python train.py --hidden_size=192 --routed_scale=1.0 --router_logit_norm=1.5 --max_steps=3212 --dataset="wikipedia_en"
Below are experts of layer 6 (counted from 0) of a mixture-of-experts language model. Rows are named router (the router's row for the expert), down (a neuron's output weights, with its number) and show model dimensions 0-95. Each number is 128 + 32 x the weight over its row's rms, rounded and kept within 0 to 255. Numbers have three digits each.
After each expert's rows: "comes before" lists some tokens at least twice as common just after its tokens as in all text. This comes from a sample of Wikipedia text that the model never trained on. Tokens count by the router's weight.

# expert 31
router:115164155150099109078181094104146117061160164056152079127150091188111121113124138066126099123117136119179149074156138109158119098173134119167160109199119131123076199165147114103152147198102162118122182126091098100138168156087096140151096116098084208123144112153129197142128143154171089146
down0:087179108093121104170148148116070135143132143161156144076105156166112092100113127174162140127152145140136125144159167138171145173162143212086164127148142144113149132077109139176140112043080132093123146097126121129195104149218100146093098146119106152159167077142103142112144083121085100127
down1:145117148119139108085099180095108116149102149090142150099175182128075106166133153128134167130058113152102156156132163090125147103134131148092158089098129089139192136139114135156067110171124110199128118093198120086136179090108066130136137151138096128162129149115111148081114117150172171119
down2:156164120146148109158186138152112083127120126072087149134094107102105127178155126076070112131141099102101139113099184133043110090090228179107139104126074162208143159177126154155103158101123149179151130139108160139117135125132148059141085164132145090143066133134128157173156170178118139179
down3:103192151112133144163090100163129156155159102144134094118135120106139108153094076114116125091109188120179132192144128161142108097110122084137130171087139136118166167168150105137128096126104107165106111085103111160105076155170147115149071124114165163178144133219118115133105139154121112179
down4:187199132076124105079160156148154096178106127140146063125141102094123169139132067134096084168107111136181110119135075071151149076169121149136126080142177156104124156114163102071093076123131088096145130102143142068149121211156114118132111072101126143094131084125146098176160154110107092122
down5:193116144117142094107179143171104117153149132075150130054096094087135183100159179095138179182106104129173122061132154163105103124175156128079185088161094129132120057103094102122110084128116157140164137105134129137146142136139087111076101140079079167127116120083110066123090084118134143155
down6:157164100121106088151139136168080077147131056101193195097194150132094163127111156126085124164145074093079121127098151163143120142103086135129151179117098068076149139110146195123139098094100139119081159103129069175145071149176114106149081100133123122127130139132154121125157125057127079162
comes before: " of", "s", ".", ",", " in", " to"

# expert 30
router:082178081145139124111079120077132129163186144127128187096142080119131117151135142068152148097083078084162153130118120128156089143112132152145072093168128127165153150141127193146126142136141114155062127111085096132141103116105148115081135160099154082145111155140108143158155145133175121088
down0:119100165150145141124172123048121062132111069125135098140136109127178129192149105161141168110133119170161102141169134100126116167152168139096133164128123155136128105110171118104132153133225121122163142171098132151098140142106078110099111115140142091095084150086145119117112139115060124074
down1:132125159165141093179112148109130091119084171136109197132064145125119153164115160075130167112133119083143098126143105138144167107130105142144065086185117154127077161156173138130151112095095106112124093112103147100117146144143129127175116089172092140133149103142094094163068186141159088158
down2:090067110111139082058122120098149123094116155167111126149115150101081111140120132101168132180138121186180114119129142141148126144155079127141114137053108114167129108126129113194081115129091139083145112157120129097172097123122140164139054147102128069161088076063070161093108106142103143172
down3:135083109137142093101138152162175116090051117137154200130117180110144104223151121072121161094116111068113149160168155154094099144162124117106154083149078138140142136126097175198122135120128099132120134116179155162070169134191159132153097080142136180124201148118100177140206129136126095121
down4:085103083157130067134139174130168205047172078164114114162112097105165067084112097179108067140119133118151079130139173100127082186167163161116153124183140137120084121116122141081170151129156130088143099121079171140134163129143124130129118121178171113123156124168100117122139138145136142131
down5:161119180116118151111092101115137135132101117069135128151164087131121195080113126060131148110150106061093191202146109074134114112138124125101111087134165172159109082167137110188152071082180143125112092141116158124181097119074168075163099182115153130146066132129127096140127063161151130154
down6:101112128125144134131139169126065139127129120123080094154143053120151095125168107099164149101103123188153082150120189086114116155115134084145083140088088166113089114066141170146134120089187085086185152136028132122174116132169117122109146143066076143134128151165192123128111228155139089143
comes before: " ", "\n", "|", " (", ":", " /"

# expert 40
router:154097086101107131183176179145145160099119116107135107114148051153098144149116113124139136128165088079134122165153116108092110094134082157116139146096108133161134091174144129138105145138122115082167151154113060147120135171073113180144147206144075146207190129141147087114115122104172155125
down0:107088100124109098122120119151111112122080147152079150144098164136064096146140067154073210063069140117121127183172144073162144130140164157150092072067148164190158083096202089132143128096147084116118124110132138177122138086153061155145111123143090163145124138118095144121154119180100174144
down1:100098128168170106172134128108137115114092136117193092153142120133126112130096110080114121101032109132135107120186085134202132067188162131159099137134128067154169156145070155128103136163163151148111118118112139122045064153111118097124133118122093083122065101115151155144148094131146180174
down2:144087056204120103113137092193130201120166167161198183107121172166137097125139166160112108130093144072097177119095107159129145143161131102151113140140168081094136139161166161108163127064091176147156149160147122201111080110144112124146159109071123183124169171150159147119122133134093124140
down3:131117178145165130070153112099123144135112145145117135126094125108141138109162097089145094115068035160166061129122084096206128146126156118120102109112071144174106108128134180138088140147095159160127171128111057112091121077114099140179132176116175146133171130134104133079113042140093130181
down4:170132093161147102132034134107134128098097082074078119117077146088168149126080070106126095109183103109117147189135148164113122127102118146122151155051128124116124156173084169110069112080112129097209123125076159192101125064094136094089067101094137122106107153088117066108080139155139109101
down5:153099097106064134137169100102188172112176157147107170104161104135109133182100117157129140106138181150120179124049120083136127112118111138146125118100125066060181120146104106070166162104057133145131147090116114114118104156146136123170150128117109129127132072134090175079116139156195137164
down6:131127118111170143120146179162163089127086100130107102144083204146089118171173110122105148138100151167128110093182105150124090158162115131096196120165176114142105170095160104173074127132171073141098137123124079107138094121134078095120113173166130131094189101105141124130092142120190110101
comes before: "0", " |", "2", "1", "9", "3"

# expert 20
router:093159121136109148121165081135149093123105141077148131127135090147109147150076099156110181099112125097097127114082172094129126121106138126107150158186171051081115181115176162098147154180023171137109160108066124132175097144147150128115114141118104126148131094157121120109133148112137117164
down0:114108182162157178081139176163124119174102145093130167168172188145074068154127128091185165151115055057102047123135079126105171146115160144155128144115073143129138141158106089153115065147098118106115143180148180097125094124165112131142107156123138114125074103102081134157175140160144135097
down1:077129186091080187111083169116067163102161163134161130133093128173174135125120171122127158160177114144151118147137105208119060152091140130129124173127072167158132052121158117178089103104182127106103132151143091103145133141111121072110124052107141146094075092150150136133126153168173187102
down2:134206095114106127163142135116153135175113108083151121102110125099141120142087156156053159157152173110134153120155094138152115065137089086108146096126137068084168075134196140148129103146115132105130086160167208106146185123184157077129111156174116087164095177147147080127157163151121079148
down3:156136150108168191173125149166137153110106110164105160105161142127145119117121168127173163085098092130166149143107105107100150178105121073131096164107071145108171120096123074076144197108178121096203049112139117094056110148081106125157125149075154074187173106082134186119110079159126113158
down4:131113180104118115156085139106185152137127139137129131122217113170139142116148066159122128064173123151149158186089103064134167178168151181132097091130091073113164130034141102139192108063104173111134096137116119199125162139152114144131088118139181088125149082106114106150168110118099065170
down5:150168128123129091101172123108119088136160136135091155096068158097184123143113048123101182117070087146076153120149149081113167148161140123110156070112083094128133138122134136129189102164117109100126133104150101220127113207167101122149073174103113110110144162138093102192186140146122094106
down6:160151130141166100201126091107162140120141099079118183092112079153167089154103159114147082123176131124152143093145100115124142076126183089132158136125129092067081129109104161102107181116129177096128129168154136130124115146091135156069172097112159166082126128161170100153122082178152141079
comes before: " to", " in", " of", " the", " by", " for"

# expert 11
router:199132163133157145149140089198170124175179172140145134153146135121106165160115095082121203139088149135084119159092154105117086175078088159069104110163116088145139082158152116166124123172071174076121157137073133158076068072137072114127121170112117125180094092118095055173146132121114094156
down0:116163095138116122172136138144120182047132153081123117085117124094098153102110112081089155091165107127096180165184096116101100117214112154174105131151138123154114126121142176126086105127141146131143173087133123124168196114118153128102131094121143091157159164063116128084114133094103083133
down1:150099143187132076129119156189131141159123148122151076162114102083121198143121070136146098102138136097134076131148101079104095148150113125124128154139135106141124080108164121122139152062115126111157080144153154095153132138156159088192126101136112098194138108135110149194126144197054147167
down2:146137164101133079118145123132113056117200099174128093113195170134155086155175151127103119184102128068121105103107133166070168142058109150071155105159189128204166118139137105116079094139140157128101115155124128112084100143119133106107191119122111101124138095179122138123186094098116144105
down3:113136115101125137160118205099201157096150122110086141168138139110137046095140101124146168053129137160188170094116109084131134182123132130129136110112141135092161126166098125133133176174091130132092152130110126128157083119100225107155167164136081127089183119161142151139114105142104128125
down4:164112089167165186160102129139124135147120158132166095102155124074187115191132177172067122120130112184090135104101137108110114095146177155103117065143138143200085126155102133113111157167095160111134106147163157156117181160131115190159095151155078076177092151141142088114107140075056133124
down5:123175149162120129168097170151090152130156159147129112094147122135151102054117139110123093199075108155115158083144094149148179149187094126123139132073105111107100156130122119098152090115138195111125092165162128139133128094108056094126095055145117139141127181142082102104162134100095164118
down6:091089141089192193180142134138140193184144122120121080153148119080070086162100112148134126165139096140111115113163111135216154128109079123082141127129127164160099116087090114186170108165147103160108121125156094137073124081068066157160121109050136136147151103155074109138117140195107095115
comes before: " a", " the", " been", " an", " not", " be"

# expert 45
router:117150106115176146118162118137137165169070145085157086089159154104118150139091126105134100135126086162083128172093161159063114129109091132127102128182163100105145114146132180139100107173057173089083188113068100147072053139106136116175191178102137120110082082140135170151154115110142140192
down0:181122160155091100123134145183153103085196156136147111059138117106134107116133124128176108101138177143136087150121089110159149100172080157132085180093098094156084136169177121137122152092100111094125142127143115150049100127119174209105159167169124111187141156143118139155133152095099146150
down1:127140124106084160102112145047175108124156167107107155097179105104139126087111103111110085142153095146134157126165098093125124131128180116126113188116043144110140110150122224159113096072155150112132175158195146096138149126118117135111135143121169070122169179123139138149097204171128151150
down2:111197095145135120092066180098110141099132163180134067144052117130121158108130065142131137123152122143172072121136154141129131081218114086094115188108121080149134155152168128126132189142195095090145127129086149109136166160039161073178101162141126177122134115099134115176136115128113160125
down3:203099120155115114128114135101126126063156126137072039118113150163149142084152100091154141122148177087092134056081152091126143160066091098142114082143131093144116089074120087187087140094085126179125099187116153125175167150115148113088098107120124130129099112140106144119121117097156154159
down4:173150117091102185150119179093185159161171106117174085086095127119111172149128100111142149123118140136088160231124146085093185174135149147182103107093137171167119108131167108124131094141109117130114126134144083198111134116120139158127103113122115162096121094193099117164165165146141110115
down5:116141125061074149100089166103127083090111129105194125079150112097143152083135117125091166140092129074143122132142118113151084153153150144143119162130075131123115111157116098117135144128123131175155161068080170135137110076116110148117160098170167194101087084164148084149093121120198154081
down6:134125038156174098148113084118102133101146095074112120040089048117189140122184119144102144151160169158078136117107162111065123089095111117140157145082161127132100107140134082137132146080130151134124086116085101121096122131148114146085167124077117079157114177138154139165123095154117168151
comes before: " the", " a", " his", " he", " her", " their"

# expert 33
router:097133096142103148147115168143163140134101070129134157142021107095093150137120101097174139144103106104154121151100135105146087106140148167083094151079092143150116099110137135111122069180152125115110144090094168134085142137112070119137138152160097175116140135096099100116151133083171103131
down0:117081151150132114126127133119143125140143134088085111168114126121102138156109143088131177119156127160075186079133138122142186147100084102121106104110081108112118189154120073141123095180151139188129139084132141109137116058134117102138089126126080155125103047100151115101149203116147094119
down1:143134107105148145145125107169137078129094153115146080136096097156123124114069194187087074101134132122128106125086123122114139147074117152090134114144155081132174144120212142155171136096063197139112122091105120163107097184144144211140111113135128119183100145159185143122104064147170131155
down2:170160096095137127119171134128151124137043140162156139222086126076119136166185115114119097161088150110097103170091191099091184148189149107132141125127153091116122098098084116152177112127110132105159171064159107081117111106119083150201100158079158105098096097094125150118160111152095117140
down3:109140196084127114151130096149151180099146166179124103142132158116133141185133108171088096084177109166159147111170105188143096097157118197108142151095153157131092116172142176121169068138135116132154081120102118110145197124157147162110083059114092107137108130107153098165122114119131116109
down4:162125151133092142135134076153161140127140117130099142111144096117149091160170074135091107136118141162105103143136137129085099158090133071114170079131073092108101056153145172111126171172098179093105141119123134135160161161098180168186127176157066117153166052134103127166157106130195132119
down5:134063188138131099091141144129135096119118118099087159140159095165124145125144084114132103113147117180145118121112127087122117143167064106108146137147124155075180113117080133133119082079062121175088161154064125090109079135152140051194092136125087091149161150115106128139150150071066129077
down6:155161110139115162139092184106078095073093126240114136165106135134141082055146187125081123085107064141138117136120089148139118122153085168162160137099162107125108125121123145175120111108096129115170143113151160070215116150128168120159209123116092143103141096112076131049171132174118118066
comes before: " |", "0", "5", ".", "4", "6"

# expert 26
router:116157069083094124108144107113106102113123143139163126137062097152105103136099177114151123100178107110101203106118144174096157097186160103144165127147114158117116120146086116116136117108154171158115117120134164101084212163187160114105185053104164129149135115125162182080150153199069173104
down0:053068157123162117082128113182132123115129114147124170115152094076136102105125137104150184159128100145113148131102154161052118104199117099182183099173131108077121129083156172149124146120099072131113141126108137145083133130107114230090102146100138161174189153122093105069161147175131129115
down1:124147099134128152099131165078132101167113125147159121149134121122133152114109087132077140137140114116135153147175022153094126168132111118161110185081155143154106046043113163082061132134101122145133103166091130096174141111122062142207148132133140098177103119185126118047106136164149157144
down2:191144153093131103138171151149087155085124133164131165061086122159116149072173102088101097149112121184166116116107137137041123126084106060099186199109150101077093131138121189130170066103135163072085153116138093130115151086091178097171089120133191124128128103082124135110167126129128096163
down3:086137142136135087136110050184113133159192102183141122120106132122168101142160170123130109100119105137190115194109158131156134171109083145125126117066118135147186111183158054122106175203179189166166124072113071115170133077137120086114112138232117157144128144134126131185098076109106126190
down4:146158120093178085125153129155088100110134142026123121090137085077139115121158128129077151105172110171109164178122126091145182119109117089096130144087098133123180119081096107070109136158117143153158134119063116126092129110105139152112126144109167160145073068134119164157145140093099096167
down5:165168121153102126090122169128140088191131169123161132153147102132112155183124154159055127076094145179100088108064094137118070133076145119159126123116162113127150032144088139087092173139148123146112102103174130141072155085168131149113131158131138122131132162146074141167122100157129196130
down6:155059072131077141163093152131122156143117115193166113031150135171139163133100122102094090198111160169111089158084142129152141095174139074122029134130135126130132163123157098190130150133103160100209145100135117165142112146151135190109163087130098105141152113142063139140104160116136130180
comes before: "s", "y", "ed", "ing", "er", "o"

# expert 17
router:113127097122104142106145107150181143134105154103137172188146088087119133137114121141136145104086133117157145126169118087107091120102153099073082141138141122107062057088140182161103073162117114204100125098133102112094135104076118184140069140174086142131088102087117082129160147123141130092
down0:127086140156160123152142096158169111148164138107157110145134113160147118153188155084114131139109162056148142166103099086188115122090131098086149126112098109109172183116070151116153108097114186152129162190066102145142124165121119129093053158125178126084143147116132136114164085175102128132
down1:134110128137113125122125161108112060131147174136153096127131111149107146128148093115079168148092117133141105112172117155101160129094128138107140112072133141122111115048111134121089086177078162116109109073193094172155065239128106115173098096097101175127169133107138094099163100089186182112
down2:071139172115051170095173143136172065147092090113132139134054118109086175107119081142120082100169115120116177191181121143131151189109124148121136142114105068148167121104133151156153120175131143104168097155116140114154084169136064171117195211138082139151122115111144124122147131094108138094
down3:097118110104141084134108105095148153167184123178143136139142081072105120126131140160108149164119101169109169108137229119111115150069101112129118109148098082158112092124119172103144140111109182090136101134129117112056076125110152170166136116070211161117114138168082127177102125126115171094
down4:103084086159125143106146062081147080176145201148162151127096188100125157062095151116100064146122091131141163107111079144106147097093123118109150108169115091113100166154169128105106210162167145123150176147103153123193139127147058136139146182120076075094128192109126118124159189098104092158
down5:072123102110117146105085173142150072140100081127174048095126064141123095147155145136098126073105111095143091131090140088110148089135131121202118123134118107120079189135114173129131114123155137114093132166110073181096111080146136118179121129123075131085092078167128104161163112051142149144
down6:110160086131082137155135107197135085082098151135164076102084221094120116107119076145134145131144133084108087123139118155106175120163136081134125141151123106124143113077139126098153146141182168073151095167064154126159081129147142093240097157100128078135136103111095110163125128116174102156
comes before: "0", "9", "1", "8", "2", "7"

# expert 47
router:092094133153137154097145128145115142145108105121117166091085174122131162171214102181109136135121157116125099168131117157107143192079108145162140136127158173177147140070149169117131134107147127083124101108113161120138134131088098138212151160180164115073136162097108099137144153169132145094
down0:097204064182022158178118164124080102124180150184170136181105160187073076093132136121146142162105130157104080106160165137136147130125146099122099097105107119131095153175079128169111129071101121092174124089112166140150124153138142135123097156138097135093140146138115117103138097111077121147
down1:103216129176106119158167191160221127086166190137104047122127082081180153136199135128169123177137113072121113135109147152070191115169129111098079146092106120155146162139115086156121128139084111130103094096121145082114111101120069086130146134117122113148142163114124130154118129097103098112
down2:092162115175074160141134114146119161167096174127097154151098140113100159175126089133113183063180153176087178144112119209119101110138116151164108156060146108121123121094120174141060104132110148124120144083104134097138119164095090157092149120079151115084111106130078175114141097149188119103
down3:131157143053113132091122113179134154119110100095066070124139138126203121165100111133140125136144147115131210097160086042143130114118108087151117127116128155134174151113159068139175125201095137162116133136144127114116118129126118110115076165175085177139173123163106138146061053069106144110
down4:170139156161093186140120085153134124127141139181147121146129172182161125085147120150127157202106119167132137188123131108188124150108100112090110139127125110143077145127136139109126137185109091051096101156115183152057159144161147101121115087142133150123115172168139216137147068134138129164
down5:131129160105158129088157163091206152127127081080139134127132127084185092061129142130091110141121149130159173124124133090116116130076174098122149149151179185148066120137160139100102152105088115208140135105162099147150112142169131047151124089116103142134095129149118108083098143184153145117
down6:134208124104159105108158086123168083149067167151139141143117168126130088137132134132163108134163117159113147106075156099107119065136130136172144104113083107106161136166164153123107134170204122102090130048148127148149157168100098126119090155172127173063137144125111077143037142144068126159
comes before: "1", "-", "2", "S", "A", "C"

# expert 32
router:204165114194124149149115163136120149154143171104109095089138133098123130094165124109099146103091100079147200138119152104148089155140097164108165149134143152139128139189094159114132114178130096161119148109063138169092168090076142113121115151153112136173110109128137159110121117104140145108
down0:149179077196139143167142095118111135082035053171145073107149091157181142134093155129141133089149155174138097079123120153159147159134152132173113141105148128088126095126160129106068092103116100122130108091154135119115175143135155199142138127170168131138142179146145135129124187188106119113
down1:159127141135093155186148086194219180126151143138091096143160145101137109086121181154176102134155121158123074109127139144153128111127158103147151101133181180112113127162123127158105093152154110077117108104086099163085171103122143135075081192105064149139168124164137124153158180141114160059
down2:144078120167152125083045112073186128111102095173094091114192093102124151197120090140195102131133164085106075141138161133149145121148103136128139164115166121146145108136161118143145089150190196119119152134097116081093125139078137144148139155165070116104130155130151158099120141178141133110
down3:131139064143156087150119141130127183135127118154110157152116093182129196125127140121095180107168103163111107169055142146136129167090134176111121129105090173126118168143192194104087060139137140046131149103133118106064139144191127146150168124089112109167061117154135150153131124095106110170
down4:148082153150152168122161096156102104162076161129100121118134133186143111075199133102177106103138145103143143082111156074112177149047112111153125086132106053100159082127107140083146096149171118102148097067110136082111136120146154118120079114116150112140129145137143185130136128107080106078
down5:159100124110068111120087153165124098119171121127127113133105115134131157088110113109194135132113135097145149117128161127145135124166149185170119113104151178145059073110135180143181127131117188181133150134166141058082134115113076121132129154154146108158160191157106139120144165147158100108
down6:108111122096102177204188157121134147118067141120117092147151105117154133154120143117184137116128096090152116102188118072183185081092112068139149103142150096125127165096090132133128104059185151175100153094091166072157125115096140157148073161158164138160148122150092121153119106087121100096
comes before: ",", ".", "|", " of", " in", " to"

# expert 34
router:074160149127107123090160095136186080198073115143121149106152169157141174160090103143158080120125118163062157142104172142089128148112100171158077117141164073140152104135138157151106096139093152124113159139166142141113085148170116078120151184119179125116121089179151099122163153098137119137
down0:099089160130110165255152088203162175068165114133136165104112076168112161156099170134108171095082193166154120151172095176161105173135160167109113180117152147149083125156092092134085160126130142205158093170145132112136229126077118154100121149128100164134187144091120123117113137121142105098
down1:135122153117173114120159098136073100102201114194213096145115136118107167142116135118041135117140133114106128108133132132121096126121086118124144136151133106154118208121142148160139144113130206158127098118111067133119119067163148156107157111133149149088101156093103125137140131120136191124
down2:129126147124109114109120079111120065057110069127164124106080158121144140138078178142118178114162148148155146172095136123142164129132183133161129071067135063129163090224066079148116102127078093157145111131129119153106093119121121159136077122163137129138088107154100148106095116109095082164
down3:132106136086131114096159146078114130186130170121096118094137085169104177204144123096129137141098103162122128173133123161160119131121199119087149117113148133108143092029125144121105104138109133105097104160150142139145109129158156103141120145113116162167091199108144091092109147092121163116
down4:141153110110141140108141130116101128123118163117085128085136086151138114111109083196133085159143130135094209111105134107089079131144064112147135097120131146108044133116107103116106112122140137108155085175168098200065218170128098159100090082123124175129152103106100120108088138123128195179
down5:090095089139107124123185143107212185158158184124054131101126157138084140144117120070154117123148159090165139165168117170125104169106157140107100084164143101166105141150094113141123097145110128144102137146163089118125140171078142217095156111186120128138066120175120132105116139135146137129
down6:120147130097150190165108170168129105097150105120167160130146121157162123207156087134150108117119095137195113139107126157125111149087144120112167104158097092103091172191150094152187100135116129091122148157114025104146134087130118158131117129133120106099140121137109156146142133096098098102
comes before: " the", " a", " his", " an", " their", " its"

# expert 22
router:095158116109096091126062160106184142098088188101077064163087177131155141127087100174101150166118148142126079162082211112131122103114194092135148115124186090091089167089078123147078117186137101139148112143165103137196116089171111142099111135163133125104201124108126083173119182100088078103
down0:121120100193127085132185100094123082161130136126111098128119129122147150128095164110141121095120059165107092098120095098172113188124139091135071117181122127120117128101155109081142077119112124195110091221099113091086119121085109109084138134195135151104108099098144104107155076116108138064
down1:116071110107118147169116112129148118068171136165086123099072161084122106154183135097085146171134126110146127081145136123091133142095124157097113156170134069113135075189106116153155081156130093047076154110066125133167182153071111123152153194119072134124150143128118124130119127172132115109
down2:156107132131163119130143137163105137077154216080109161046093096163114123134085155142116105169131157109065114089142083180195129145121118161080071134122128137143128110097144097151137096093070141117170119134082128135115102166181098150135103146177206154123104125110164144153123194119100185130
down3:099132130156151151122147147136124120138058156072096178123130136133136129103158145107097161148089103074128147169154107146111122141167130100150119153125173160087169046080200177150106059151174119105115100127156108125142120103151140136136130088146123113068144096133138136131137128183078131185
down4:143141155083141113119120100137091147133176085111151095158115137068094174128145115079113109093114113064108142152079107159112172156069075087103139088116076128187142130144158138153203167095142166122154124147105184121152104099171166107165121060138153130134154139171155151147148145103113186199
down5:118136173089119161134104032196130087164159068112176145160116115130059135053142115159175159128140132178083113091112126132162172146132151108112102104170093155144184114147106125117117139158155153125166101078111087121156111091142152157120070136169148095173097135112140093113139138156152138081
down6:083191102100098089129159106150108140168097038210129145072134111189176069154100124140168109132111143117189125119172108102073186150128119126119145093161102136085137096150132156096112131117129103113156084148151170138170149085131083169072127119126099168088089184068107122119145201150110105116
comes before: " of", "s", " and", "'", " Party", "ed"

# expert 14
router:142075100189197116104120138183185086139086144094131152158148180103116129139130113152166136070080143113132096169113172092147119119157065088105086185099084134154113095128099157071138119121108116144109068082128077081115033108117094113122173129143077194140099097092113090116180144124158138106
down0:131092088119172163131096075143195096135098148133108099161089172142204121124042125145089131124103141086121209133125192131079139136124124144164130151099096158120106124131090126152115140146080118151129144159154164102164039145118120116120041120115186136112118111172172127109136106123125202155
down1:068168158120052134126121152155095096162073091122088088151113074135149119134159125148066136178170143160170100153119150131159132099128163068147106144168146155053159130120162176134133154161101120118166093115169134135070153198140096170154120116148187065120093122111142146150094144141098184127
down2:124151127122132122103073121094119138142038163248126138105139199133159047157138139133149144140137100116074107168106113074136120134097154177094160129110104113143136114086084158212126106134151125123172112179128106085126125158136088113154149165108101170147064106125093130102128132149093125142
down3:064110115144098134084200174177113134198143128161137129148185165176145109150118182158120083132159099122140096147122120103102134096167110137099126117185144155139108162114170133178126074150089085155108104155101090086153081122167176153083147090155108137140153099158130124188077154125132157121
down4:113106082089108096135124106085142127144098075147100169093126073109124126147130124092084140185082110117103140116142128134098158185140145067017124095112175134089138110150144100091093134142050101114135119165131104098112135155109059169139094106177141173144113126118085123164161135094099173173
down5:088128047163147107185140156135132116124105098099053167105128099135111125109172137163146117145119151139161163150168139073117083114156109065093105138132154122146160180122175146069081117125117111139104112156108131147153160112131157184114040115130135087146142199166094140145162126103141112080
down6:092114114162100128093201170187122116131133181101120110167068138049127193067142141129144147140078134101128110092097100151124139065148121104142100120117172136151140094100100134121130023173108170075115145090166141092144146100119136130119077096162119088109136076114106126068143068135118152120
comes before: "9", "8", "7", "6", "1", "5"

# expert 38
router:037107135167130208083119113157142030132089126134058113092153159199138209198091096139124079096144114161083160147118108156091174143098103169165147113120176155178154139163131147142114172132118171083150162142096122158108103151112126145122184091130139106148119109123108137091109113138132143207
down0:158111109080117178095119108151077179045146063139101125171118162150095205115178183112135127116163131150166160158144135090107087097125172109136177135154143140089140097128122098111170141114115124132194119107146117138111166137114115161095108101088145071115113169117171113158138126070137134135
down1:162108126065099131171089088127135087225126135135117128102123113146088118134119165108130158091092127112159137120157094234134112121165096122130063177148158142146111073157173114173118156154152121105130128113098101148146088123128120108115120117101094162086077157089137101152155124133106128186
down2:137158142142139162149169113152115133130101076132093116137140078174117225154129166171152089177124141159114123070083201201195094169130131182175183091133162096111177105064167145143169083083129128152176153076107137128108118103056140127134116138139103144127145140164106121109131124187162096127
down3:141057160159161066102162128185148081106135128114102141112137185169189093113113102105147106128164079106119172146181106074090141086168145113154142130137124104076077092154116113102165154103101122128188115085145126135134144120190144177172158114063113112118124135116173190143107115152081147113
down4:107077137103137132103123085138164171122150107089144170121013141173114118083094124157089071149122140189169180164112121161110120097131140134095100115158184121111089100187054174151152143128116072093135105120119147139149176120117137092141117150147142144038115113135108132050131168133156167140
down5:183148125160143127091078150094151099141097162078127071098108070144155132073093101161158111078182109111142129154102150135084120077134133066112136127110139125147172133143148169112116112119156131181157191177103159094144153140160153150094145139161116045113172177145116144075141138134158106113
down6:158123118198127121110187130127107132135099087159124172112120102102092144121099134146098089064117129157151117130139177083087133130133118105131152123118099134126150139160086094132191156090135105153107120108124140059180089211163125091107111151169136117064136119120022102091160151025106158172
comes before: " the", " a", " his", " S", " A", " W"

# expert 46
router:157097130169132136172138136138150146142093113142154108126090121094054104098108140121136093107115146129156117173128127069127115170171142121061137104076111177142129162120116112122132066088178079106145121155076110141237121069145130105101086110158181096174110161121128115098021165091115113084
down0:126168139122169105134103164108120152129128132131119133108117145145138065127123121130159158131113074099185123156135096134173136137121144170117157099148151076085149148147137151153137106109153151127180125093163173105080128123169169123135095095115097105105165165121142097125050166085102110158
down1:152125149103077145163110109139128104155118134116102137113128120047164088096159148099127101119118131118087116161144128142075142107130050149156139153092084119163111119170122148135109153124125054074153108146170101126134125107187130091148132107145115132119072110104106112137080161119177039109
down2:142169129153098132082200132110127204144108154108113144126099197140132167132131115120145126139107138154118136122126152135136179117183094137172136097129109149144143103159067122074146109120127133149078148154156138160150167103143113162151187133133155138133164067157114088176135090095125101144
down3:138149156111183190087148104111138133092068108119128119153151137128090096158148139063141167112111197055166127127122136109156070135095111092155087105117174167147095117140120187138177134135138126155130062158163141149111134164190177147118104055136170131154144101158131109093131113116127156110
down4:126102161115102104182098141127150126166140138174119055144112114151124136134087129119162136112133124079148141150156131166110144128116189088090130154174134164118114122133103133093078111176125113131151115144175120080155134184146152155127092212055136171166156094175130139118156127221143137088
down5:152135151139157145143140111132158097101138152136132092127151137152183120149176122139121048172187148101118137103116155108165078125108132122177154152140127080136165116159080141167140156146168147081163124085019134103108152146146178157122098125174172143155085074148119169141143099129201125181
down6:115114139122080151119157132141140158135118145154171065149162091098162125163146104139131131107103168123108182090131174143161118066175130091134201157104130143187109119017114157087100140125089136140104140168108113126063097087106105128148187103125212079155152128125080162080175123101127090105
comes before: "s", " |", "ed", " (", ")", "tion"